Experts of a small language model: vocabulary 11971, 4227 steps.
Below are experts of layer 7 (counted from 0) of a mixture-of-experts language model. Rows are named router (the router's row for the expert), gate (a neuron's input weights, with its number), up (a neuron's input weights, with its number), down (a neuron's output weights, with its number) and show model dimensions 0-63. Each number is 500 + 50 x the weight over its row's rms, rounded and kept within 0 to 999. Numbers have three digits each.
Before each expert's rows: a language model's description of what the expert responds to. This comes from a sample of Wikipedia text that the model never trained on.

# expert 45
What it handles: Table headers and line ends
router:440608424562491495452490568453493530461444524519516520542568482566477498528464568544514576471613565561360552442538476541578519450502567500474560475569515400423490535482524467491427569449490551
gate0:489529417496544512528476431584495600486551503448503567457438511531463405504459480502530505526478459499391508451509529502526541505444516566494515419551576448443477531459542496488462501506491496
up0:577565514457518519639470539539536490458463532399593429544572515559517414432395505537504410513490492492548451507463490386474573552446444478475525543566538579590455521566533504529509474492534450
down0:535560469360563573574525444522496526537627480553483466553476539470493467538527536564516443503505482355521499488560439544443496451510520523445476621475490430608509519471457572483499532444423551

# expert 36
What it handles: Line breaks in lists
router:492564531527432425498426507415506560450442520602493524496456500381438445557446458462551482487558434539550516463527500500455634495524559461477562438504410426523546450400432485409436506482433522
gate4:447472554459501496523543512529544535522468564472471478500516573529443561423395428503540529452541516437582517448468411497487449566431424427546428588583417597490460463440511558492510548458520462
up4:520499453482541404486529390519632492448538437521523533437513520433509461535521543499495492562474512488379492535472512522582505440571484541526509501493521405470484495555545461446461472515471632
down4:522455419564415494573509422532542523530527500462533553515501483560459540552451602590447540487485473543514526477489511522528529425383421534545496400482439505505553542461557541538523418431527386

# expert 57
What it handles: Proper-name openers
router:486477563428588500488472475518547507489440494420515460411515496520558463564566451511468418414440530496453431461541502487477503470493474491464425527528475429576440588529479448482443402523476582
gate0:435510539418513446509509411510575511454460547464522592583446468454511510481526488484462535443469478564594521530535396502595387478501547564470559530466456481509487538516519541441591478514436576
up0:576480505548552541521509569517440485536522399483484447496499513500517517483505507538624478592540469448385491531498585515410582523531486425527517525538494539436459403508515421548465557480525388
down0:499529458470487464485487494450561554485466473534485500421497537505474545496501612469492550461477427410436536568542440553527607459506491424525537394452554496546637478541518540516486469549490460

# expert 56
What it handles: Digits in numbers
router:532448536498494571533443553468572512391472511441538576556555530475559589503513439450597582519490475526522486412492497487571493533571546570503520544510546429562432484468469485482457528486437484
gate0:515520568438489518463530502491496588488492493530525613487457560481469506442523478486560496449617469500595484405515536549563502520464542598499577486530617424555454366516545516550548605487434498
up0:565484464490515474542532539493533465473522553564520393515507465509472605499497493517428528456439496510479598532477551514496401536474521551447548525562472485405453538420485604556478566537467502
down0:437563567512475512567547501375554608532479557588518460421488500464449521581513480467502514529490581398520523524441516453449442592549457449498489488484549467563493404465495494485532502450525415

# expert 3
What it handles: Pronoun and verb objects
router:525444476475515569473445498486570496466447445472564484541545433450560554555424438444560562470445547573539491448545475441521459540541555554451569541533530564556442565456417550422455531444517503
gate1:509452554525561441522458603502551567574547543496539475484465532513453424483448548448564455496508513493506498395503409403469508571568487413573429518456482421442457476431448460467537445499518477
up1:465532484490519484434492463544523499446486413604449445491531467482465540522550521456390465536573454412494498555512614561504569420463578536496493511597490460611557553600552516484494475570510467
down1:511529508455469511583458509454533418449450593546512469451450507571482423484528496551532437416516458365548567528451480534465471537496429630487497485525449449481504386544518444511549458447513501

# expert 8
What it handles: Copular and auxiliary verbs
router:452462406440541455524497442470463552484549438467562599556471480524458516557539509528578503540468509400575411524481509592458505446570568534547519495450545567431574468487499437434384571528489495
gate3:594386482529554416515598393370468565540494513489475564454548465463515457495427477603467516461446438490506589480468444551424481470477486394479497454536473525484421451548446551538489505446496489
up3:450615520379469556502402565622507488463486532483534409523457472479495594511566522412536574576561524501496511453506570530615473587524474525489465541404495454530521486462564487508479521490443481
down3:465516515472368483550456459417567508524500527435501483459439551383463438518511399443460509444402456529458475563498516537473423456507569427545469513505622542572493430478485489488513487477450407

# expert 1
What it handles: Mid-word name syllables
router:561444433482536596482469451475597456441534496437513503538488522461536567534537452461568566531511548512484414512361604432499495556457605523508556532511456515573534543486459567432435518461568511
gate3:481520447484475546537583515494540491427559560492517500460390522446556503454508477573566502472550488463511454496512424465478478441465481421376508501449381463546480551495542558428481619489532534
up3:500492514465508469350416486509548554457469422534481506560541556533476517548512495466496560596446546507526500474507501617544507509511488466546541511527541539454470535496550471520535449450412517
down3:486577530409505490511546447505509520468475510574474421498541490528463497629467478472500391542478478497586428541393498433563485505488528495529516492573480523427609575488624456504444471529532506

# expert 52
What it handles: Standalone numbers
router:497484472439484527483466462444438553601518423440405549538539568493525474515428590536492463489502475463556615458435531564610526514497452475519467518607558479544451542495513524458525464514535522
gate0:434464477535496541441550483397574561508527387523470575493611575438472488427515508506423548480554542473476497492526488529607553491490538437488499449494475476490549520457451493517494508570533436
up0:549480473487593479430505494524603465498423601542656472525391495539549520548500523609508461363476488541424546512496511460468517474551571539503437549617618547457459449513544582507441539499499509
down0:464525491451462498588480411548479544433595487531523504565529461476479433490495511530484518558534562426540491542562452399591406501477409531444480463467429484437492478400531522474435557452566485

# expert 16
What it handles: Foreign-language particles
router:537414547478475524551476465546536549547443502478595436502512499497502507500427428430428530542462478601564551610541504462452488530557556531413585577515504554525399425471535558487559461467536491
gate0:574459459493458447517440591434526502452481538539550410455505528461539536511585511524512500498543477429439480468484480492510468466542501515474560438501537495485498471578486462475507547431491388
up0:466439451419415488456404494484505579566508504537528595518443530463475417541501449379456530518463505508506590438554521452517464463498545527496555555497525491580493450529520427407488509509530551
down0:460527485500492496519537485583464477578443441482494487551474547588530488531548438463503584414445530414530463458415504566527480549477537455595487555415454453455487407564533463540596516447525469

# expert 5
What it handles: Word-final noun pieces
router:493437506538553576472478481528534440530405443486476553562518480481523561534419424433462547571472521507537495399570457488509479573445537590431498564536506566524470548403437604410475527474473559
gate0:461513492477505575538556377574530582566428480534537435520459561521454403425580500559479470434483436505397447523478477544565517498505458444438552516496509443423592563474551491494465535418519549
up0:440537539601512542464505500561518487536482490497528507509422483581429409554575470501502509516521455504498530480488461539565429525485507546542543528449506465436565562432519588565570507532545406
down0:459481490508540548482507514495481466622444547472556502469483559525589476487549448442460540559473441498528501482558466505547537464444549489510453540495524516538498476486485573442648609537536455

# expert 59
What it handles: Partitive of and all
router:488454577507498535542464535521555403564438448471546524455463470554588466491486458539475518475529445529525409460582542500503479494509496524500484535436503570570447524564449455465545439590506544
gate0:515564430494547548543479502506479547520569571489483520433412499570595510552588456440606518535534505533536486555544506548416545502595410487500633442480466472468424520468427486507598523507570539
up0:574453457410476559484536568520474504500504539584563517598646484463572474423485422410502492529453416495461540515495465510550544495541557492509519508517491563442470469603576509436459512496388436
down0:535513490524526517472520434490423470524541566482541508525517463533508449446628446519535447541459374464438486516543460432473454530442448625550496429508516515512404522466489475499512382496391461

# expert 10
What it handles: Name-list separators
router:506505525462502473571520449439511513497493420466487466572473454548510467561446459474566522508480573423554464503547570505459549456506559500531531450445527498575596398613535512443436515407517435
gate0:579513471620578533506463519487503426510557512530469510449510545446574454560471546465510487517529531527500412504482615475480521476508485481464454469517555524479629479560505463586488484457558538
up0:600522481610548534479455518477541443507552530503474441467538536395594493573488564488548496492555538505494468513468616427425492520518477481467492490475554555447670524552515488457484481523566557
down0:527496547509474579470446470481505445537478458473497487542619514494492528538477509544562526539583537487436604429515461501505469527447517540457523557445513419472385579362449534525534495471502549

# expert 18
What it handles: Common nouns after determiners
router:540431488457522549482446494455556484467447456450550488559553442438563570540443443446559548480438568548542499444547443436542464553514553555451545545542526559559446522423436605444455550450532515
gate0:486497586470406460506506524432442456502517515552540554446565579474513382548470481425505435463586506437489528476477473457508554446495430463530554420441510463551506526494556413553462530494468567
up0:514487510448408497496487473420479491473476493566531614470476528491504398485449501427517455445543590451508485493504466467533550451533409452494504455490483449519467505463526456557477499476435566
down0:452539594513542500507514484454492432479432617487544471471533539486458498585466556549536465501547481474532525458444520450511414555612549502428559501500450489479481510486628501475492497446430589

# expert 61
What it handles: Prepositions before dates, places
router:458433520525412549479428519518507391514433507430562536495504471468505555414448518571513502463399499580538486431454440497454489576516549465406463527494552579547549495583559517469504509543435453
gate4:518478552573497577457584502533586459472572492412495504390496444543485442518488461582463427534488419559507552472492498447552524455493534559487505518438414539488568362551517529517578470447506481
up4:515499551522490580431605517499517456438536461471530457402476446514569476520412401495466471425505505485437514460574550495515480503556482596441413564444433545481530452540555449605451402578520505
down4:414414546534539459480431421563563449561474448486514460447513526555599501457485454521522559498445464525437438525449463435434559531470505480539493501461495492434521425490567585508452450428493494

# expert 20
What it handles: Song and title words
router:476469580477493450466451565573479447592469550443499528533443485421551536525464437425509419434454438356476535515516509565494447482431465502539475530528465544452463499583413553531453468514465397
gate0:553557548537435385422500458550568486422536487466485569441454463449451440528565501446517484548511491566447528554647430464508486567566425588479510465569501482525391462441425497465549514482506492
up0:446497519517594564446515431466462538483431454438530514537503540532464469501476506472535495547416522529499491432489459447522510520505556436510508542491513482460462531406492527498430520493622522
down0:485524593615405499473373531520509537509494509528562511571520485557562590450523577502521467506526405430465495431582557477476440417509505543512465578558453541482469495573437529494466437584509548

# expert 23
What it handles: Given names, name endings
router:578456600512535590498455372561601462451442439457511416528571486447450467478432429463498498499472570458448502445538429565566528430466558563462443516459564553530472521543482584547449464452558441
gate1:560338536491525457538600556475520470470516511508521416485517465539532523545476579413477478532563498435478547462553435451503481398448459466445504544399479436466492483472471452541481459467441531
up1:453635413506481504495452416541519529526454514502444570402557505429471534476516483603551509516476460568527505585448457523530541498535648503489484501555551486512466569469574523493500489449501545
down1:608593505426494449527465506456466523553534483563522546546561419523491535469455588486490468423472496515511500431500538495485390429481463502451447424424404617454448584584511510475513509538552641

# expert 47
What it handles: Foreign name openings
router:574545448411562489393552545573565467426522508403494501414451526452480530506476460414424505484447491521480507549563526478501491548446445537562508547570445554463518376562442504451485402596451546
gate0:506517499537427517561456521532516489520491568513569510531431590547566532534486524499522578584442472525540553441497458550477524562606471526452457475434554506454507500573431520466521527536542451
up0:479491486456544449493526438442479498462482437556420497510565472499429527438540474503488443459531526439441498489528522476447470481420577445499516542560466431530453503469498566504510435463473513
down0:514486471521516524476529484512514494499493438466449506460497488450545476606519414567541471479534553536548360565523515474523537532426423539459453475508398429450571352476541579474575460501530548

# expert 63
What it handles: Numeric table pipes
router:471447492469410604440420563464549482432426406491541450549579433433501522563482457511486464451434470595486590462560482479525553550512567536544536557489594459522423520462427525558493600514499518
gate0:584570538451473493392545486451496481446525492526468486526480442397566562557539498534482497369557437515434510451576553505493580486447537590616489421489494497448497573450605425536545477501552489
up0:586537598464441569450576465432480514509524511563488491495495483422581446546513412531584500485463424514476575464571485502487572391475505524662468432477538494470494586465491448524544488449505487
down0:545536579450523519473410546436496462516499544580430481555522459503446460510533603605527551547394489513454460566501492528514527558529541503438456474488479452571553502439472506605507528424507470

# expert 38
What it handles: Sports names and scores
router:553479564559512603522459473428563583485502462501522541558524505449477596500506497440536518446432572561490557459495483435574542562441592631483584521524483543500430553440489555458432561446520508
gate0:525438539507496501466560424514495554476476409528462583553504490411485479417590520528524446510477529421497417540507460437426532524478577497538384507523443500474506465562455467474558446484471520
up0:576524486518436461463534529578457447526453530523524478514525483504541458546573426501489491570513391523520528493490457464562481506493524427501504407428552612435543485513512404547479571622453448
down0:527438466488438508558558425461583478433499531400532558456536438513529573468513544412501438441464457520515473506464514489518476483521475429586420521469530550404406540484389536524533456513476543

# expert 28
What it handles: Abstract topic adjectives
router:484449537507487571502465511428509451410423412472552480494518458481556553547422432476518539497420517570451507435554488489535437507571533468465602571561502535536409583411464588449475490451500578
gate1:546567505546577584554440530451501462429538474546527528542447486500438534422499489459411540530487480458523445609461417402504481485416442500511489451494478426519548466431478469468498450512525547
up1:570471556498563482495485537508508509411564509526463418479485407485520491504525481490452536438517415513441470477486419567398502575563496457512482574564509492399600639430534454473484456507546591
down1:599485454400496568468584516514446559488489467527502489546509472411520495542474542463508525506466552414551508560543443442465492542464482479495515502424522402468553532492534554482565492558491530

# expert 29
What it handles: Commas after names
router:509450546514537548541452499509597563522571450515547526541533517562541553553473447452574511530449577474604522555595459422464544489529571532516484530467598525598540455586517492468400521444547511
gate1:516501524541534485516499517491465509601479454427558549563454449541415541463453517472563579453469505434531500522479554433550567514602493466459438442478423620484523443543566519475570543464522447
up1:586445445503492491495426573566543415538475438443510397518528534567449503463482464486507522461469552433557463533471561471521502597543479466492419477527466553437502453605520518529524533478477431
down1:467507477431463557533546513560474534421431492438499468427533496386371447440384534526473543542515514391487542461566491478514388485570420510457479543469553465528490480492539455438382509449546533

# expert 26
What it handles: Table cell separators
router:529483424474510513449510504424438554496610487472510546533493406461525483539477546392542435463459556519585510432490491530382534543434533534462550533377547442526465561460578528548579485496593395
gate0:496438461458524479434539482510433500572556486521543571527573493484526429445401496505496530518556473570470511448438430543486523455505551438499547462581537481434521580522491509521524415533493525
up0:520512601561527524464430420502453602458438452504518506502501435497584465576453490586619429483524485492449458476484527576467428420502468497517490528542509444446488462448532486586500480494542502
down0:520423441412443487518512548497504467466518662433502497514511485558505431456534460526483508525533589378520468556536425450511499458418435497483481438537466494486474473560507496509461526629447468

# expert 55
What it handles: Hyphens, dashes and slashes
router:580437476487543534520413512535532498510446452450447445498468501497536569573458568469542524410480471589475529498448423492444503549518504538430533548590492559507471513486444531431536604430503483
gate3:548494513557481519463508487369444453543520539489459513508474526539417545527417568577469479542534520490511487508445507500510471582511495485596581477610539453447457397461476567447557579507469439
up3:518384514427421547512460548457452423493545477555519551537426495543608466518408523537480479488492555479504538647541447525519516480376529523420461442499501455526516515514492603554513485528517491
down3:479509484542485455487412551438473492451564567535473503395556491517516473523446486472561569456600552476549402518463484551456422563502516531424557566539374529429518448439591525496560628516479557

# expert 6
What it handles: Place-name parts
router:479450528481502514436456530534571459547552568389436486457573505442480548531552449481567500494441517434483514396573386491496514518496489478478512557558441555486406558478528498505472371573526497
gate1:520500626515535449482548487545515463524566521504461482541480521450440559443516463503406470572437547424575584546560398495537532638518403460550528522520457497444481530504369530496503496471461496
up1:455495469530530527461522407475532567478521585528528500494408516446522414548356452542471465495424557458364463406487556504471506522576545435528533514524477560509445513512553457501485546484519550
down1:489614505490513552456467464468560508566509500560518571562526413416452467476517525535488428387491448538577485495512506443512510492530462569621492542522515440518458499531475463438442489615487516

# expert 25
What it handles: Name-initial vowel pieces
router:559466464497459500468466569553597465509455515419533393521553479398517488520405490440508545582529521539445574464497529369451591503519456597449532557556469574510500500482497540500463483432517556
gate0:492522461491528490620466529530397489477531573468516494413548526432434469525512473477457462428469496504491560553448409501427514544454486550481431497542519532438568459464566481639409553592535565
up0:440611532390460496511436548528481447530456644403367462495519567472552514499578464477475470464458476493432561552438519419541521492495576479423507430537466471481474484544496510590535516617535498
down0:452564493557541497510511538480443489605462487461459468505471475441470552581505465510547580486458426450561419479513431455498503506507645502469523505466511553488591537574450536519515491600502572

# expert 51
What it handles: Place nouns and commas
router:459490543607471560556588577409466504449533460561528492497557473588502488576483541525566518556484560546551497572589398442497531585522489476419501480444513574470495518442507486482491471443578524
gate1:461465461553495512544523585491478490489558453483576481399654483544507460471524493541457504464460540444579477541656474541532441495495453540462530397497493532409505541488599439452453447510540515
up1:478556453514510563547496438434518453544462445471510474526527501416472489495486526449495501538414527507481446558502467581506416514529488526503524636465439441441494465486554471541568471544471527
down1:491510524397506499499437572537520491440511556477449417499490419490465450520508527548443545456518537586455506475519426542538445526485573333577549442507561551501544468514479563494423415464464506

# expert 4
What it handles: Personal first names
router:557439478465528567467438492450578475434439445444552501552560449467545545527434436434560537456445559566545511439557456452549487552528566566449558555531553566561445535448435572435444546431535498
gate0:448542489541424567590638553446526496537452532493577551525452456505457476553443473445466445541479545504486503477587461531463461520447518517555442468590475440583495452454463468524483469504530451
up0:505601467554458518489589504454547510547526505522591622504446498570519410450501466523561531555461476473604535484433516485490499501493429588564470457578407509586427536520429482502508470501516475
down0:489489430515517522550511541512413468462532556529530641486567479492459555395433491423508540523455498586493525490550446508526492496463466574487426425464483596609589526508526399497509498445429555

# expert 27
What it handles: Mid-word academic stems
router:516447456486484579437528494512475421474479472532549633459563490452531516537536458451489498493459589484459565578477596472496462519456431426483529556497486556551567506445460561424535460425524536
gate4:525491442496442445443527490469468442486440500463509476536469512418518627539560569563538510488483479534510518473403378529468546375448402510536431421532437589539498481492445474539538496473529567
up4:539473575525625512513444538567602546457532473509480394479477408521404444539515472487455467499520491479569565504521582528521487608398561471535505534452608516466593489508534498505550490533531523
down4:440517556512461470495507449646478489414595585426530518476570528498552504335473424490473478551446425423554515522520574575596558555577509443450504570458445507463513476572455504460535493428494482

# expert 54
What it handles: Section and entry headers
router:472423454443471469548464556567564517507408463512521515504565428504407538523504487576566544465391558537532475464577496436578473512490474458430500578427515561574598516398454501468458543521500473
gate0:505493558380464431516604428543507505531467466519562435475518520499454483493488528485511477460434486439537519568478534399574453494504502506440490431511557503508456485485421557491525536635490451
up0:435523563496497364473511415491442454562477495478494548452474516459430459433473436427430516507526466495539505542484462513589479514520529493387502426526592454486514518503464515467470493551463489
down0:495418545488593456432562538391518554510398499515590543547458426440413511550461464545536537584563517507552500479471522490446572475538427456483560545430495463526478566480483551417490502552512551

# expert 60
What it handles: Table and list separators
router:554426502447489576539415484481483478510415409453573521570534400466508556530489471439543598421443534553538484449590419443471553475496573553560527587487434504548513564494452526477501537424570532
gate0:491520535603559469505524490450497565451475532534525483437509479465489491446458564548581525441436483466521572505472495498437620533479447521548394466440590385488500456452461465519528493533415606
up0:513515492430434509501506457582457508538526450572459541467536536483495541550514409498433470437494485544492391477584457560586504505458487494489620531458433584520554440543477491500558502498526471
down0:543474503546438406425527447508505513517430516492496428543509488480565602499501605522478528448467476523440455469450612536571517475393552420451515503508543508462503493445469500537542555534407490

# expert 48
What it handles: Occupation and role words
router:440458453544491511484586528526432572438423434584518478488567486554488520576527428502537580503540581442439466528547518565587423518467553473419550470531402502487603527472485532442537507492478473
gate1:487499439503471461467571502472539483520426485487590566478570460455493505524445607540497471535535556507461448501512530506527447534480554497451454421556498531466558557463546508518425396509534605
up1:497421535518411452542470434459512460487623495432454528535433445487542500523490509458519643531531362561460518558463476469557494536430489465484572350552484452476527413449421439527537484552528494
down1:438344517537456494438550473474533597528500483536423516526474541503487487424437421484475478536465503538525469566578448474525534452527513474492541547646474561500468497495564570485480440535604546

# expert 7
What it handles: Non-Latin script bytes
router:592517450478536553545517523509492474511482554475532495593551457441544529502453542425557518537424484565458520507453459576528423562467504588516557533557510498544565567401496525498407515514510526
gate0:556497456442493476486419529471503606508499491404414501430515411551458498524564587430415519561461509445527451474403466522537464501591429547620490464524525491552481523486485523500525494509502536
up0:558492469511453492512373515504486498497490508462471533448592390602467517522574499426511533536425506495480463458487469542478464457572497472500507495493521453559494550434458485507448521575489427
down0:474437438538580538554464519633504555520560471430528490483477538506457432446529471475541510600445460621514564475564453504510422516536518555520464476494500388442549565494501506456537540461549517

# expert 49
What it handles: Name-opening capitals
router:642471607436528532547426421566581509411435411427563491475497432489497544557403481443564582432506496566454483471504502520541508522512476558457581540568575516591464529510453531477473508440533546
gate0:508454522469483396477440376503492512500526462545468553522540515519503563409406454540428439520514372613579479545481449561453524487576527493505545428520481539538517552479556541527554514543480572
up0:574472568505482452480430357452431505498447468530502503494470494572524557416422489530542530484426426618547452466546484503387475430619486515440595426527472529597467625491519522532519477511514454
down0:486358439492546562456544639455480568548529451487461564477564548474519579504487481555534460498481472559500523575461469423457509564549436424558499503437529558485461518510509515528547497466442573

# expert 34
What it handles: Verbs and participles
router:447489467490551405595549524570476551512505472515439576538565453432505494485487456639430546564473441521469448522424565413538439452546557452479505377390530529547479450495493491550582460530433548
gate4:426535494440427447558450494527578411545525450529492590465479506523537495498487506533535539504497509416497486483475530392477456428494520523450482548530498459454494542471469549475605506487601603
up4:637504479561498512450577521445425519473475523537610501492511529550496477490538547389493475578511518530552477486501483608458553564506420490531493433504474514500501460499482526481466467495399434
down4:552651447511547476497504490571398581501454489510498558475492516519486398534419508575496473433530555557450578470624445593473504500518470449467520453581474510493493501535555409554349484530521501

# expert 19
What it handles: Asian name syllables
router:558486450507503537434468520573577495445579514553473541496469535568525436470520415439507522480513468373455532513448416515602443425427478536518467530556426548543607411506523538471446532534549513
gate0:398600444533501457505544517583491501550537438470472467449521587477493515515393474534550540409526470453500574447388489483483457547469456500498480524548473525446509459415539503503424380537529534
up0:490461520441446488466577480615460490471439450487487466509510522507509458464603444390494513476488525498594543460553620496493489443553507481455431555496517534457542498442556487502525433436468500
down0:444386548516534528485499508584528503481455421514478527536401469548446464529483540469521533407523477518523491487489498482443447465481519571504534549488560458468512501517550349580495615558431520

# expert 42
What it handles: Time and place in
router:448500556460495428442457423572548479459541519470556485499514498518534454385499496586533510549481554425548463505485405465462469578535512408510524450443460506459513430556622471470526563550540503
gate1:379560502499465510380470526436530441461496550522593461397546571527527558555478493493502530438450487498459469516542425573560443608479488439494528526502497483487467486504459407444484487461505550
up1:499512536504530542555576471560469497559511554524485600601491431407426483395457499515510444517542361529546505472414482549498439474550464527511454527563487471514489500452502478502492448564585466
down1:504601517591482548477500491437441483522442467619461603493487529456501481588573502521427539515493470613463398458515611501575585496483495510452517494440460597444507531509499503542451476551385481

# expert 0
What it handles: Verbs and their prepositions
router:476499484475434384558562486480472534439481453473426441441509519539490490481518458590419458572613481476530416444428552475446509510563563486561532337418465545499490446493567495503572443565487536
gate4:543475481497458554563500471553526423497509481487475495507573474595457484488545468534471515452437474482480560505444572457544523446528358615551521489390606457429537535505461422494542462505518517
up4:500547450499482497421515492546535576465390456577459504540412468447609493548466491535520544503504570546525535497389501527496492512524551462473455573556468477619472508560581518492501481558515447
down4:489546432476531542504493484431468564393481455567523527553426496447546431529414511509578450516438551527519418477471431574441468466520612497507447473514515482561459477394542528539455478524464468

# expert 46
What it handles: Sentence-final periods
router:500485524556528412506458439484544492400427450494453556489599461556474574434489432426543458443491522503491463468474466468436543456505547542486534478555532457544503577445458553464574580507516426
gate0:547484411463502478555516421557429547530518431471531570499417503531519576476374494450566512515545532484581494573525575532407503501496506522517475397405434480445492538493511449615469505652560497
up0:433472471531533570433452493489614500577541468530509488461510449468613559436459574523479543447509484477510529517579546527447562414443556453496570583479550504478530526449483546472544444431455505
down0:532533587475415445438589471512539490471489489494427487480500457551440544496454610494534512465428579522522478482468534645491468458491483603591467560525487525536528455495497564567552572455491530

# expert 22
What it handles: Latin name endings
router:502479536523580583489508476452521568391488510420460386559513470417484492466466404437450574545506565504473500472461507419489519438497542600450495557570571511447561450461482511511479407465569554
gate0:430579522471508648508426473530489454377536555543458487548536503506497372472553451432388516475520418519522393497530528489487625470454541574480431508516595457529523441469410390500543513518447553
up0:466446456463456438499566560450500441542535507438526538502515426464515533458414504412617524483515531429447601477529545503550514566598508463532484446498490458457455510557453539440459412525544507
down0:494466492620510539593448563501409545485479490484492511517433582526437531498559486486566499462450505405527506538559480512455491498596463515555493422417492509445485527463573624554467467531470482

# expert 31
What it handles: Kinship and role nouns
router:475438565539521524531444564462462475402427477465553557529529481447537483583459439461488548533457559502449593437578457444554473588508501594428537522465554582493417560385437563420488501518476478
gate0:555530472423495518550477460505542470530491532486492468584540559441467509495499498558540479519457486452453538508500410532523459549516458550572544499493514459489399541416580444579451441468503565
up0:565513518512489491489504453470451543525552549615442441477543531447532450501417520474436497486497462485423535523531476466529520531440528595495523581526354489409584464520456491570514443412495442
down0:446467605495477550477575483578524529498436423556502453480452531618506506572540574557466530479510488463458474440512509491508509470564524459597483499484478434387531553522478532478623528430461429

# expert 9
What it handles: As and became
router:462454470452545515532448430488562502432428416434527520551598473425444583592484487457509580423473557517611542515448400543505515567530539554476489542488492533551465458443446542489449558503501577
gate3:512627526527615441487534471542467455465528528545529460418611500495557516440547520544510537569531558487587527587540524547425551485588485533570465523556504524567455502452488630517525522558421536
up3:544483485502466552501510569470523491534483554482497525537428454471451494534451539513376508475485480542406551522547436411526447528457546474502524441437492600515532514475508372493509470419550404
down3:446573476596471422512509473492507431493415500474571479523450508532531569536541466510618580492494531574502521469536427496509445515508512451493481459539574412612466544598554484425479492490538523

# expert 17
What it handles: Proper-name inner syllables
router:487444446528513524499448481536565441431564450451526533562524567466512553539473426455483530469529558444445575504531509417446420471579445568469520534530536540603412578464440572515443480517544476
gate0:462535474535484400577496512604514510509579546505488507520446548491556580537448431506489517474488500489525489515462523512519506455515458545453560438522387445527511616474534528442487515540456499
up0:524525442609579451490498453515472578532512512504419481576583524487447463511479514600575519510486463508438584557441511495467516496535518538461447578575515512521484541538514562559473526453511499
down0:520412461510574465439539507466520593435427585500474461516669509517525556447471527552515506495495387515491498495483468463542487478485463401477513441474505442504598472480517506435546541576448504

# expert 24
What it handles: Infinitive to and range words
router:584423623500551537517502474440495478430430540391564472551500396569538572510487492510470433427528565535534483448483506523509501533497594516510489442487461539514476559467469586426435562480608525
gate4:452507436478531481479495509490453538428496482488500383450430514463525573543425596568435452520519535462471510484573454482422578493460513443585505401444558483449492493514475487488528497516374495
up4:499516469531534554541438437450507498425607473518565472523505513545455543505519498566439490477492403547469505577537531545506527491498495417462511425438465513528529465523557608515457561551490506
down4:426452465454535535407525594453502431544506501493536540551463532504540549640532504463560468452555396548416519413490494482402517560489445562529451489486513460504507450507475472476523502494472520

# expert 43
What it handles: Number ranges and units
router:469469504496436548445500516532526472528427567449564476447475428432511488443487420425575548428475492553512517412437452567489433575420482467469501518548496472543463516422496546470588499491484548
gate3:469504519504535465481477545438525508491403552429481406484564533483561639501484537489444486543501525483628475497579458552424509477485527575460537534502499504477483450484563522407619511510489585
up3:539514467580445544606571621526484445399454501543489557536481589490477544590482462493522506508479475515485506530511491557477512450486500494485551501512524416425521464478467528618539485497451446
down3:414370434358502532498629662490602563503494473467534425543534488464439500504550490542479519514480594573441458501529374466486477430513494480561468478546482458534528455602547478469544487515470524